{"n_layer": 9, "d_model": 256, "n_experts": 64, "experts_per_token": 4, "d_expert": 48, "d_shared_expert": 192, "activation": "swiglu", "moe_layers": [1, 2, 3, 4, 5, 6, 7, 8], "router_score": "softmax", "normalize_top_k": false, "routed_scale": 1.0, "balance_loss": 0.00181, "balance_bias": true, "router_z_loss": 0.001, "init_std_router": 0.0123, "lr_router": 0.000765, "vocab_size": 8192, "norm": "layernorm", "norm_eps": 1e-05, "tie_embeddings": false, "optimizer": "muon_variant", "lr": 0.00337, "beta1": 0.95, "batch_tokens": 262144, "seq_len": 512, "train_tokens": 822800000, "steps": 3139, "dataset": "wikipedia_en"}
Below are experts of layer 6 (counted from 0) of a mixture-of-experts language model. Rows are named router (the router's row for the expert), down (a neuron's output weights, with its number) and show model dimensions 0-255. Each number is 500 + 40 x the weight over its row's rms, rounded and kept within 0 to 999. Numbers have three digits each.
Before each expert's rows: "comes before" lists some tokens at least twice as common just after its tokens as in all text. This comes from a sample of Wikipedia text that the model never trained on. Tokens count by the router's weight.

# expert 41
comes before: " and", " the", " which", " but", " a", " \""
router:542423499565521505516556527469457445442461495578548405486520441441471544488562521477529451468420421597485460530560423527400482515567556418552529545533503519512531485478468489492509499493574536525500532485523469462446514477540526479490501495479518554516521511491549511529538461538413537524517534528535486550560486575546397550512527531463443450522533510533488549502471527514468550536482488442568574507509573472439504540513419514521530484516560507483467507527459514514473480512480435556447574477443505471444535442524508460549498456487541516506458556530501554531432506546454472544460499513429430488547490510526527438490469530467460530506490428511492492466544507460491542456496512489470563520510492480473569502487519528457450542578455539513557522474496472453512476485465432
down0:528475551455557522434464512537481553524489540492465482524443521496576428473502578504445534416473516455514541572464584541538479562515479499443481434503469425506530533481490510499446478537526514436517456478433476507501535536495449507480482503638523509517509513471510473530445550497496577563491585481476512550468452441461447471545540513496494544471545467491465545473531504532457518549520492524504355494502469465491574486491472466546537492549497495559467499516531486487526476511435447513506484462471522450513465461528462450471453554477513499505534500421482519512447514464543470514566533489504511570539428488512543543573533495505477439456496546506517488473454516438598571501486552492487446512478547523518531449483503459424523478528543577444580467570485520513551515472437449
down1:501557561478422552509548463486472507476368560468484552463498546502487396545483483509474515542539561440445527531447499513534475498464525559446491479521461453497502559498510454541514507543437498494495505569491488516443487479496471489490461486547438537444506531500574506527523526471520450551477473452526513477505514464459536477405419480468553534506532551558448510537556487483529390539515506505528441509521512578521591492564546514458447547461490490522451503497525429508490473510569529449518515431512479478474455493512485498553520494451462490508543457506524512502502455524521498494476499494552543537482458542515505538476520557474551430527503594449523491504423508507526451541522513523442521473495407394557506492505526492496458476482574459521554585491496469445555548460567599
down2:509507520507504534583564530464476525490548503487553497555397492450530473503360524531473497552549428516471495563506472475490443564429468631481525491494529470581551442579459501510538534555490491558485619504571478517430498541534504418511514514475468465461485482511528547522466452525578495511470520438435472546517513610407471514558479495480491490397541513512513415500507492527492492551499496557547534486500556517508482508472462429485481509523424438543527484485497477522548483458503467500510517479517527517454512501489524493474481538467466495520400524468524499472526461506472480450488532485526460521528509480482484513484498497434575507466478515556523490476452563454545512463476489470505479513508527603521480515553504590526530537485485472450472455472496463464489422503562484
down3:499496510520493525469487497452478457559471501534510502493514541532456489494496555505542451524508452538520525483445471430482518526506459512519570514533571491540546587527529472504512518493466493516491523526562508463421511436479510551427567470506491474507476456536514504428484497525494482492456456524491517381539486493457529545531550549494476551530511460466496637497533513499500555560536506393488507445451545460508571522465453499509492503513510523509496425522494520519505459501551443550485482565549504468570507473447485502481409428537468506453523488492464507549492498455518518480449445456510515491589474583441472508543529495442540528458509459540437388480460553457447551478519541479497430526522517509560530485451586513505416434418500526448496556464487584551514539513587461
down4:513533529455528488483457503517522412508463502472528499559529512505555545602454511525615542565546477475514469426490461454503510441507579569489455500471513564518508548539459460523481516483614476554527419469501485473400558427494490544503472529546527588471558501489470467456469520494508463458568515500485532541486457497469516532484523439563491511521424509504493504518458577447478428495518501499498505462533508483554463524536513487464468412454498546529548525473487447545503464556507541479488430590457438511563530468515452541523481551512528469383496555524511508464529495495531442537487494482537489504518552491492467560521489535474520465511484465555508487505406475437418494446546456498494485521524515524513477484511526456409462521503430500576522512514556458532499506471404505
down5:495527552526606557434524522504406510478545509439444534468512510449487412459465458447531562485553522480512471511453575434455442543455518460503497525533465558490562487525585478499518522491472477462515471519454469500499547465565528420592430445532471466458564521445473491510499506514503503531482517493506484531486509571531499470477487529616489536563531582497522489475427461470501517505507523469563535473525503501443527506524477493502491484487482516482496494556466509567529468476540481521474448490563467519498537394455515483548538441526414480389476502392449526505497472486510482517484499586506522475408489461587528560462453496531486559526476494544465462484510494519515453509463527483512524526529471487445598519482515519549585428562477497529494457510483553474520520516540516
down6:498520484497447571459473484460512578491501536519576452473453531502487441469411507562429525514521436533570493456510520502422480472523552509484454457436492504516472555520494463494494532522509456521586516541518585510485565440564499459508546464523455542431452510434535517517491428580499517491456491473537494458452460412521543476458529544519447492548423526453530475485539521455500472521498553482466513474526479532516497551448496492569536479538583566513535398466515473451499436484398474535509544466553485416482495451445474472547547541564515485562512534509447518524512574506494522481481547508423525553499516504552526493492529465477459514518547487442504510565492454517540544545523486497476600450503517475549451485550520512492522559490457447500452492479460434565439542472502466
down7:453474532481502497450483512518569526433515573492543542468508512541486490490508467493512403514531463525536579474463447488529436465434476507437546553493497467535440528493537549517449547472519476565556497508461513472519494470487492468515589383587433477421446462490507536542443538487462424459508554460461479520486456430441475465435464488591482521546540586471506411441556517537525486505473480520484525456469466608517463486507595519573483490507509490472479457521539550518537535460475449526531525496433492539546554504541561565480480506509464496451495482542487523507500486525521484469443501510491531524485604490447447529535467472524503513503469526497458490496514504565437479460507510537542469503553502581443503473443524439566527486487487579467476488464555485522556455568497523
down8:476470442537529427486544489490549508558463488534499500503507534522457502557464445478512473516501452408456463493507561483591481503534488492528469539516513503509529457551574526530460599488561543560475517559525549500528497511424518481562459571411436438564510445420437545489561441501486498520510467455550480458523469488452569505507488462485432485533493529456470492549472495441468516516415462539521445539580538475497444472569495478454537437494495434535524459427570539486487497504595496508492493492479438476496516466452463525507541538462446519505433504567500569511478456556535441467530449503512532518594450551502524520514501513488514499454475531449455433515482485520502476561515512538440469477534566534516531420440455518509520596504566533462501484515558520492462533500512525
down9:540544537572576480504534490481573490509465435470482450565490492443491563545526518396506517465489548476371513475486477519468464582450469519503522562505465468469567467546518519554554439511510432506483490477520495482484505497475455449425516449479452512579460500553521496398435518403545447552476519542471505471493518507436541519499507460460534490521494428565428456493499515479544506488514475546406527426474513554516523532592534532510497496522488508491492497560584518472524465441438510475474509478525512478580475447487463473541489533565526520518482505485503438597594537540467498495517534533463596448495520492495496501484492410523516462539399507503496478527496532528543497477488455520504527547551461468480512540546489463460551530493506514515492520506496560525434531548526450
down10:484501516464566441531477555491467552553509589552415511458487484451523510536497492502477468543511498551451476504493465481441508447414543525455508552466493404468476452511529518492479454531503482488452559486569474490543485489490535509498558527487529529536510437432531503580483491521477476476476447411430567530492450538496470485448468572520508537509464519457460493548526594557462557499481509478514488556501484516521505508469565456513482555555562530534472414512425563491539460481557554418518450488455523538558515417510506496559435534500447517503524444514624519509550564487497440438555521533599528491478467470550546543517467502550473523471454442454457497485498460479511507570491441412488507495455547440539523537513521439502496502523504509525498518516506556513428525498485468
down11:511464539455491494504471391436508556508528523483422540448449471526485534484536410475435498579461509489576457502483452542448572557500503521483491434517498498467471500489527539490543529516587528480446451492515504546491532467559428508539554497524380415521487566491487478450478500476490536437547527522483498509525498566448550503510498501445484594472516515520495509493507502462451512440458479510558502487489501430503512525484476573508483467549537521568455564459496538577516473555505560469532410469536499547491492469447513462558541486525478516554437511496497464534603419477481505517502522489490490519437484574456530446542527517490507593508504552432549429534479507533517541438537461515518475519439505508523436476553532481501504458447436500506490532598561483468538477444501481
down12:483472495490504437491498452556434514534495539489541501504480432474488504552582479505560551451527485527544562514540477452478427478505492509458579492459550481541552474446519548547491514514519557434491526486446475380482544509534524545407490446489486513534539527477505562553506557519462492521494509448502511498451547484496485494517431539535500503476541482493490489502481475440422462517539475477392550498501456495544564510511391566510464461503404517501498489509515512534529474552507521427544506448458489520506485459466495523471545446517534494541531499543526474465531492519478616487449460486524444595472463528526485503481482482540433508448479487501526549614585515434507527514502453488476536512543531512580590524458450535476510507471523460467462425460526517404578442480509519
down13:565502528488513453475466476500465482479515452460444541443501439565443480464508466454464478453490417528536521488479447443519542595473491522556479531504495494529521542439450540533481489470475502581430521485485516553550517563445497499515474527508518411447498478465523519503535539527538389580505494436585481479457471458453468421554530504506464451503501437524483573540521441571505534503443505507496523538478451485521533479506484427521521462558476555520613514556377450488497483478528559500477409488492444530515508467498525544489477536538534541499588502514499554470496483552545481491512560454512506506434526630498520535530455518535557494566516497502498466564478421522528504506519448547500537514526493517494428533513556516485514465478475481540533507480412540463508491495445515
down14:450480420443519500545606534525531476592515495446558516442487436497446564469503523495506502512497535537467516496496522454550483507549498508487495489538562402497487478466510536501521553531566502488434478544424535484503424392486492506495479447538495523525480495443475428494494506485522475499464575497485503534473469453547514565456431487509544523471503457477585552521457521431449515419433607500527542469505482495504557504469528441531514586523445485476543528485498437571467481516440528483440498540482473536473489478462569497492420504509559504542507584537457493522453563439478488419560570512515475462485583522474545565422569526490572502497508483533485539540481538515467509550520509473457507482551544471491486457510494502469460533466505447481462533511554441488440529493550519
down15:529497460428522558556612489490498482480521548522449492492578442468442561491427479445526553535496498484468465504484505486505564540468523483511496421502460539474504523505465467479472522529556484546555582483502480456451484517581508515427444445514494511514526481494444541455484527541452475541569518523516558496424556475420500490446482598455498488516491519468434503465525547569554509497516504484517512480611483614489465510491484523438488583562470470509546504543501510474565516477516458509480534514500472446514507470395545544433473514519541473537535518548554517492470537510457498477502452487486488449432448488499423465557533465571486531534484567467569532486471439433515464572543490440437512517442536522530514438484526554457492539504445514503526507469528516454508532508438445
down16:421591450473492449544483441534451517564531512481502484486561543527481471525484524556447542543495486447445453455520508516510492528487468566434535550474484490500402481515479457461567489502527500520473439506512543508583483524469521503490515497457516471468561593607453425501499532550484465498472588554472452420456561534499512491499537525611491535526580539466448487536488509501482518478537471420559474508490522435442490574496465556496491518501477514524488480516466475498548476511523489520524540454457514466493495486487550460521455512446521478516546574486489584473498508434464446486541484569531456516481515539494435469494487457463476552507415502462580482502545511514536475628495505503524476503508493528537542447480482431481471512471460462480563587406504422517459485498529542
down17:502463469428439435541483495516532504445478464515518500501476499557572506542485527561463523555524548585574524435494514500436500520460497474471475509453479521559480499497588504560483457527516517483454425504503495462448482457445493474460469384489492504596483527471515545488515519518528541486506486495500453450425524488470490501530492430483488504512455535498486492503498471574481546494409430526496564541552457460491479516501494473476561524503475519585495529489549517548549558486506543490536517527573427517450504487432482414539472542507473476532576508523503574521546438557460483473496465513526476453473525416394477504538557532473510517504511498548443514427455525481495505523487546517448586499514470523465569505530483489565447546546607501546584442490450580488491437505531526
down18:460489464594450476527490509523517443473452523500497478507499549551498482542497481547513532530492513497546482576511499494551605499488467484505559485457480556482481463458551427452495532553433450513491474467481514458409432475559505502500493477483449395508518470512529492571498523503542550494512532449498426517503468496494508482484479539582583480427529468528518544454493455474564519523448433559479600562461545435442499477543517474588477506517523461524568550538506490450486496458476526572520511454524519453505459450558471491452438492545506485475444456461578555536512555524490519524517515529479459517510513526471445501515429546482424438476583463520523505590426454495564532489484491470507493494540530543566548400490521474456469491519477477543500470503451523451445550453526568
down19:564543479503440405513509495478490469544456472512450463464516470432550481508465582494630462500449518520492479487502516458492562533523520460466515490568522497522479511481504568459533570472532474504595500467551495500541511512488435502517487463567525467494507438520528491513553476598522473439507585491458456540540526491521477488455528545501454511501503542499459422550501495458521482508412537441503592491527463531536542468555540506503490507479532485511513555454490497442434499508467483502458509436559478510477496548510481529487543501503514529518513460508546501492570502507478463523447540498511495495527477466455536502553480491429503421474388513444411464465521535536557584500541452493498422522536446589422571586492496502483489565508473483586563467490506474410462515454471447
down20:465501533556520533449461515481471492551525571477602486517481466465525543478535576505526523539558502503443446551528495428574497501485488576529473481511552521451461446477530512561530435497505456517497575445468476540503449505493483568469530532556480486475507456534493517469477541540480438535463576556517514476517426500479476460475499524505497531447469575491499481562501405520542564438493443493465468543531456498497510462551458501477574537441470499513553474466489498482571510516499442514536427547533550553549470496531476523518529524452469418551507500526467463485418526508473426536462530391533544546416629457523527445474522507457439527510542477418481463486511512527474497513568497499510469554428504442506467468507501470474462497548521486564454424498460530526545486558503531
down21:528518526539466447498535503546473485451502451435475566549449469445441501484501477602496463487553488482539495525521463450544432541534521514448519422568451542480506441521466527449518508492502503510511485524486503468549466472488517573513529444533530509482532476499454485515512589446530509477571423572458530381448533488437494485467506523519531492490453502468446434532514499528452422529517519547436461500481505513451478488513520466457490518510545512501520523480454483492513537469520512505581447500536524555502591542553471471451495541447463526452519469478482508568514546516486546413510498474481383599485514465442516534415541507570522565557479513538526496520473500502478562577437469510514554521410554438452492529460554497497570532539520431508500526557548524516479496425531480
down22:512494471466508487482476574483465492450509512490542537518523562472396497551502528455509521494461512556477525519583424462529547521488476487490436505501561505444581550477488548447466497594479462505476465516472454521521511509475476521499462549498497499473498483504491521479491411535505505467529479466456550519472549490480470513480564464528439612491482532526498481499460439502541517474542478488488455592501373447509554438567451533585466532535468453557533474462513515510483561464452573533551624493471519424504499486469464574457536448480492538466487491480525484466523475502481470458498518521451533437532483527453523540480545495541535537563519518549545503447459530559472479508548508574535566468467492435578481438492482430511520487483439539578488456489515494513463388444523498
down23:524441477462492454557490591558441513478541471473506465513525554512478525550495456546461524469480554570516458493541494503561579432470533491493572462456480533429476487528452571511461519530452510518498516571517484499544415519428483514463486469544511525479592539467528490488487478568571502540507546548466458471511542430533538438489488456494434444546456493528436466498574499507477507462536514475503500473497572472532501415534524429458474489550491535503543580551472466492515450491576485542537451535532517540488483480511421528499522422571504380497464508501483415455517464484561578470496548468511583522562527530466426439483530464505462514470466536487465493506496526505495522443621470529497501428459525538523522537527455489476523504484498456460525530446464520538471455510515498
down24:494487478466529491512441426462466445493442479532465462469479545516441510436496515463562506498457515524507524545460521549578440456505474585557573506511519482482446503468537511445506516495532417490507576568482446547456563444528476512487510515485490484494542467552480484479523468520488506511477518546500472476564491454425429573510507509570497514486435502553545464450520490530462498472488530556493520463551541499456406506511478434500535458502543492552504490515481413484531448513461561490475482507532507508451502511514415538531533461541608550496477501519495501540461606506522483537510505542497481550450455459417545550520587497578561500469526536483447498499566481470531485529496473573445523508529574505495566505533453437517424501450468471413496484445476548525526469621520450
down25:513564464537494423465534515497504547553475575540565417488542491529520539488530530510552536407461443509352434540513473496497499500539530496457535538489434455527540522497499481578459528476535415561512471520466519492469467552522489432484500536539504547513523484448505461530505460472514508460540530490452519517475513469426462532513504568467476458492458558479445546439515491484460579550581523537512551488473475526533414519498473480530468462425536509540564518517484484570495557506512480468527505561482503527455547518468507425481504455531519453532524411587534501507504461466469451417503513494403446504426539503465516482581531498477481541540491482516591415491462481470514514514487500574554468470571461449464440520508475474535509481503503517515538546512437530557539512467528528
down26:436530462503508474544533480515562509488484551516479566506500490521558539464538533433536556496498449570564542480455578563516489496433498420525506490508508529538545531503462511529564446498438531528532465489548501513541559519469513417465477510500436440497485441496558484499540501516478403434505532587483480517481484453534472467519456474541497542474491498467524509478509524463497502489523606449501501563526474488513473518531510492484517466427457519561471499563486502496439496398548521493517447524565488522495482469441463544421448443492470511459423463480524536437547463444422479442536481440447555557511471479562542542481478491558499412456492535520576476443496486494495577563532472551526484489489535464545525476533538535444519593481539413456490507499575526552490475524534435
down27:580432554506484459521447481454498563486470539463454495500467464486471522450472507439528529427532516530478544488535497481478537492531465448446477480401506493507456529456425421414458563443543475583538532498493509418482545499531481525578519488515468546563488586528449490522474503477517431443499504508555497516496559513518516532459546479528486517464535434445504503571563479501431494477492564510483444543452519452442530514549500519471493604519528510524477469541567524507599422523558495523485494492469540465515522553537486466490528487494510460493479453565435529457432535447516503503515547554485406492490528555477488509411437544480507493476520521620452477481444567472530509529498459540544496469496468527533509524487474569473491541520533542557485475508469497505519488611483465
down28:568555493550470546516533505453553503549549584442506545468532463486465492552508534530553532423415451451719516549474468479481445543596597516465471498458454501435437469500541505517491514507522490516452487494557516547522495472510483494540446508513453466505501407443464457533522463454503488532520474498517511513511492528499483466490483482468495532484609475519491480449572489507466556464493494481424458555467493536480512481487485495515437438540469436503499506449539526506545505490545534502489475481574538493530463520520512491505470462491575497459549525550517491530493494527476573493559511489493579422490514435547448553514510439542540524464455460479428486496456487493522478497470526507457404502511467481472526502479493538515484457498515494487467504394552485584516501460488558
down29:439498512432471440481477585488528475445526505520507483555511573552497401481562490484494566529537479570470567385474521453499462540496591496501448490521585604423495542472500517491542495492476503471452547515500494504590434482565508472569573522439525505533512453574568562475445534530427512482555506548455503431564519484439578475505523501432451479467479453503506435442521537516486564469462512513469539510500527552522429555474481470482449526549511430494534528471519501468422521546449547433477543454514533504508488435535494498433498464523497519482499446518463498522455437468500498546470548484573461470475511501492464515505452529509486432485551491468482438472503491440542532575545465504529526489517432529480511490482534501495534494578544508546513540525535467478509495494488533
down30:550454511474477530535522522503537499408501495476537482473500472459477535487492502503476516486492474487386509444484517468512509501510641556443472516426463547504515479453471551566506570493505527454569475476494514458418523502440478510529507534495490532451554473557450474464542519476584562548501523452559485470498462495560582549467494517487457546465562443465458460537442474541532549512473471447501523512462488468536458511517467436558515489477580462473486528547452543475514563526461545412494482547524485514570490489428499503467476437470436501524534521527461539493521538529505502449519437538493532551497450531582531541511549547527540488480468478473509454509525574614470512449493523466504535395482491506518565387515519507472478503591483479454497495488492466467577536533545457
down31:548496534504526454543519483494500484480498456507478526462468457446490459499532445483451519494507459540368494463526526480585485477555473489471534495470575592497542529459516457503463525453513561504510462498547506477488447503509420489466461505519493475546431462489490610537500520481464584489488577450437510420471521583445479506476501465497548553545414612488567548464532470534541486544539527399474481507465530474470579468435547453456520450516536529532446540540526471448536531465514515528410502545493567487459484527533528475501531512500571429556480499491500560524536452520445454564474460454465489532542505450497508529494480480504553478569500367459524535523477475516556509472579446523507474465513535503533521474546495499528530490520485498514465568434543494494501479490529500
down32:483512526496452487494383477515575565576516478433540537546450559473463539466514491551551571532466488522392570505563506505461504549534485494477514468596500541490494550496480459448487531484476425482478480512514481469475493524511561468440540480510600486430491486484483479523476440527516478579437496446522514506509569410511549516467526494449551463463513554500510551464512497462479540502499493559459546584576468442511453460568630494513510500588518452553477520575558501540513454505497494485502438447530473494498488505468531530514529499522449538485518494467461509504472474506485407503525417488541550567536458424509547408504424455510474549505483498496499559503500502472496490491493418458517527545502519489465520459448519514548484548469448479515463557518546519519503472445466475
down33:459481539481524524564459500578509552478506511524466477499607487497498508480507512456467490521477542459401506469521539467492543535520545489518434466619530470524467475597580503448536476444465445558528525577537514497539498458473509563451485512551506554463395454473498521460524481482512537537559514495487487511479500502521550384477493401556527516465580503527536550503516459534525429440558458516434490530481472494495464521432463484534433553483498539521456446549492476478502490565469499494532504492462490498415513521483473502528511555455570509481476456528455502438570481493511452485511457500485455550451499539522447529554527483515541535431495506499446502460521493503531558493467528467436484574552486512549589470548478614506520398445471458519518448503490495528523505507507477
down34:503511507477500525446431508509517547451507538512529402487484489507508508472551467505550469510499495584514516514557478480511552448506417579485494425513482591491561444457516528531521509497487523522507512477536478507540507613455530561495479475430504508535502491424511430567500478463510522517442564540538412568474459458498517546444436488472466523460515505494555530477495520570522492593462521502483450489482526547494508500555471524470450427573474488524494437528466511525472456523480493530472476486551450471478522584471561417594470570470564535419533533495521517529402436531470517442482540518449497436479527510501535515506539540479529470496396503543532427465519443537525486502525462470528546516451456453491531511474528494416467474493476565473521482475556517452508467515597516
down35:506581503507490477481545504540476467434631495527583523479523462520485548499565524490471490499518540488518431489457511498505513478448450496559513484499477526505497530486466535535488481462554502529504509529440473580449485509498488492495559564493533529524459566474490496498524391484511575555463507451500530515468504485478572543512525517491492426491519517504459485509496519465385512448482437538459464534504478607513573452501522462534484533441608486480484439433539433485565518518509579542525496540587460565550479518517468494473492458579470527525453493446520608491543477489484556537474471463518426544482457438501460484485510486504552473496426461555436489471485475511469559550533460438554409484537476517529486435457506537468477437461426454457472532500525518498487473523552510
down36:523509503504470509484423502564465445459459508505463471439543466541398517438569529511495476478437511500470515462455480491419509406510536490538556556422485519526544434487452421502463563479495510436435521431506480580522498491496518446470442449503530461531417495477558478464479431545485462523499455498420485573457527465516539591560468490443541559559512562511505449451485471496561558563520516598523425519557533447560501536475474507502449506478534525488550499423513483436553499460502465501525515449485560509559548453501552501521566536449485524496470533512513527515508518567474500503498540511513477548515549516534498549411478510530532536464468488506510487519510510497458507474579533501419492504477476609511520437499497491521480454484519447554574525570492508492530486507469486
down37:515497447436476592495541500507446492460521485611415476555517485463495512490524505480512481448509547540498471472488513504562517526544463502447528468510458516536524474551510497550468460523427515490467469480460441532454504443502560477529585503540530430481504479535510537529505481499502463562483530520495490450503478561450516484478597468512540521489518458490480555530499487477416516487473541447534587532505462467492440534519531549470476488460469430613564411422556453451555478516518457507560445451499424485534437521487518454500559527484474535567502457559535486505490475540512535527470564502449494489550492531507578487507488502525513492579461468534547516409546476467500532434531565486411522460544537519450557544511520436460561485467499440553483515486539393530459547526479498
down38:524532433524486527537502467554557426439462545474453465479519511446483489432478475516517442480526506516487480475513428457550486497384581442465462473493504496571525560475541499457523485505452440511444504504518498439518566453508557512482505522495576448513464515580512464539495508567519467503417545445506484486547513470567496508577458479527490504498434563507524509524415552465457471531489489505431454432533476473497567464495469481514469526531502440516553520418558571499477494528536538494526589577483551533492517481510467457511458558585538490477444553593534550558456496473512517484547473433546463470467503516528486470535494591525484511542471529437526542392499510510500483440490470504530455516503473433591471539534504500486488502501469556476537523503507452543553554454505458
down39:483572511522477485551548491455516472451497553507601487567459430513480477519512469481485577500486527500427512468498428565516536492468506396499481515506508501488432453443497535431510445431620418573464521438532520576451453515542491534483498447513472437479504512484533446517482534461496472511515454503514466471504495555504467518470498528512509496492537554565553535538534515511455534568461581512515479538499508462501479502445455533507444508533511544504518493496448484526558469482532535508542522507592434514550518459529488504481531455503483571488501594533490470417451524485558472492453491459510546483534409410533498573385550466459491468458484531461449508431517519474507499464535569470514555488553551482492518449520483467514560527503527570458546534529462503480557519423495542
down40:503525507539486555518494471511448547532497514505514504577500436482560504520489469428549586466464562414608518595517488425514498532462464453490524526477506504490472548524552513390537482453424525508516543481506474522442386500449540488516561524442456473518559548499461526403510463477456547494492462524449480501435493415495489518502451396455461526516441529477592511547475518449478510490484454446595509541495473495496461480559513507498430527477545474522503527518518480483516478432489515457463485493466490581453556579536540406508477510554506544537504422511483508481514506462548552493455522532507490511472532480557530533540533516511464497525470471487489539561504570542508515523509496444470516482456524518529471402596545489483523450503517563459525491491450515489541501498462455
down41:523519468487512511501432513515514533526466465524495500552521505527442517464511536410375523496514452527592459470483500475460433468560537572523448569551480490502477472556524572470505475545494502534554542461514561442449543567466505460514453424433537507386477511409535507556496527501474495542599538488474474490499512489441456538482506513549517508436519454513516506525437468475445581519489524493501431469479460487574521486498607505523496558501545484530570581570450499465498514517512483401501550514501517450505557504517559503481498527464572511474396467493409469484537511548478557523456477484550541473505456432439535474489517472482456466496484491541495509527491471505495434510537539510482438515535470499508581496506545492475466480542479538543485498534452440559448488522522538
down42:496519481481526569457488490447497436512470513520475530439463473441527548538458462481522506538505533468593521522549517532537495527469531497432489554537516497482463497489431450479433417497480534526466475478472476481515439574498519473504586457530530503489439452541479541582473474534528482444469593458484541615516521542470549493518512428442410402522543424510560558491473504477560481472473442465511525504526462512428454445467511511459472495530551535414558456591586523509483467514478507511473531530524501523544473512495455499462555476443545443541450508550504464511547519484518556480483425527508541507458466479500577461437497528482510488480412517489438407563557519471502450562454530555507542477509519484498538462515543501500481502492555455516535562553494542521509471521546539
down43:534487528535442530510453544487515572564560438493577499520498531498469466538474514475550501517431478493541550494516484502520467524540518497437516508486513541509545463548524505464465563433471473534424458488424524540446501539566512540469480486549497417526488559463526521475529472524412471544447492449419444505527538540506528499477423501557548469494495450503477486525494533524538569512499528504492463419530500468501478535467503459434537496544479448434452462511447441502546507509515538514546529501463422476534540533503464480477454457486455510450470485546484463566556473376491497514444433453496559500463469556534524502593513547497515510586470548443486606503541463425516586544532486523468493488447519498548445536533449487474467477570515491562547483509497483468461579581544480
down44:499631531505516497532478549561517494533524564550419484485389499486502499582580528468529441481576474507520486522478554546481493485541488539472499432542518528516522515488508450551534549487464479597460491492482522455506474459481490538510518543495471546476481530435457534466436505460513514507449485500508449493433490466509547510500494502526450527528570455545515504523432542511563484465533530544482553504527453465538516531469508476441518529501525477458501590441487479473566451474440432522475564504488502448537546410524497511530552420505511521534514350388502454482520518450492496486521508451540461451497553550498548448513485498495564466513514585460514490510456479484506461520556546433501502504528485502489565510502447460492489517537529556456453531425490539530489415515419452
down45:484505422454502491583485516478483517453500449506501533557480509591485465543573470508467503484470465492469483501501491490500542536493498469462474519509548539581432535552543474471480528540441528478516503517557530504453543467557492513499494572523484486511456442529544511491463569391542466521500572483482539503492495447566521575544478493443501456491481570429458546488464541430503473513482454483550405473507490462498485521535522548531439544440503510438498421468504488515449508492573508509548526487528470522550528557514523505423529451490522556525475468476521513440421549517457473466484489544533574528431582448460526544485528464555501500464530504401501462628501534499603464522559538476533503486431484521417480555546506473463537516449437488526459413470496493502538510495534474
down46:501551503514513502526495497486563543439488515521492458459465488410508495487515525509543487498532550560473504577512441470561466443537482522480425488549445487529513533519519514487400451469510522474535514450435617524472510519457513543526518462506473432565481524498519510460494523517405493518519517536521556492496501497556460496483525569471533494501487422448547463471569541550507423521533437461626509488475471418484494534520568468506549478498431522515455538464467489503472454438550500540580496508528514551451512498432441541453446453474498461537527477431471542532498422551562517491533568450525543421514547481504542507505432440566553545464439532490475483552499470476497514548398497558498494507529486555464565435520473575479474480470483464496561470525489506514508519482545552
down47:524566468526468537490666520459449521560485428450496571552506475437528519521547481505465474498419520501500456510470584498544554453447456485505491490451564484534491477517476477495567434499535484514548521541500523509460514537530548521535526520498530435485584556441505550556526540487494484534487506487463551418539448437496541467509521409501436576501468506481534488499473455525470486533469531536490499404456427501552441564435499482478483537547550565466467436509533502539503523497514513470484552447521504490490531559465444551504501436453524487533568515448493499516509487560459508501560516454507483521466508509466497537526451541554428551399465540519484544497460489501452450420530468518541485468534420492450573468453486524525485504514473511496490528523461544489419506546437536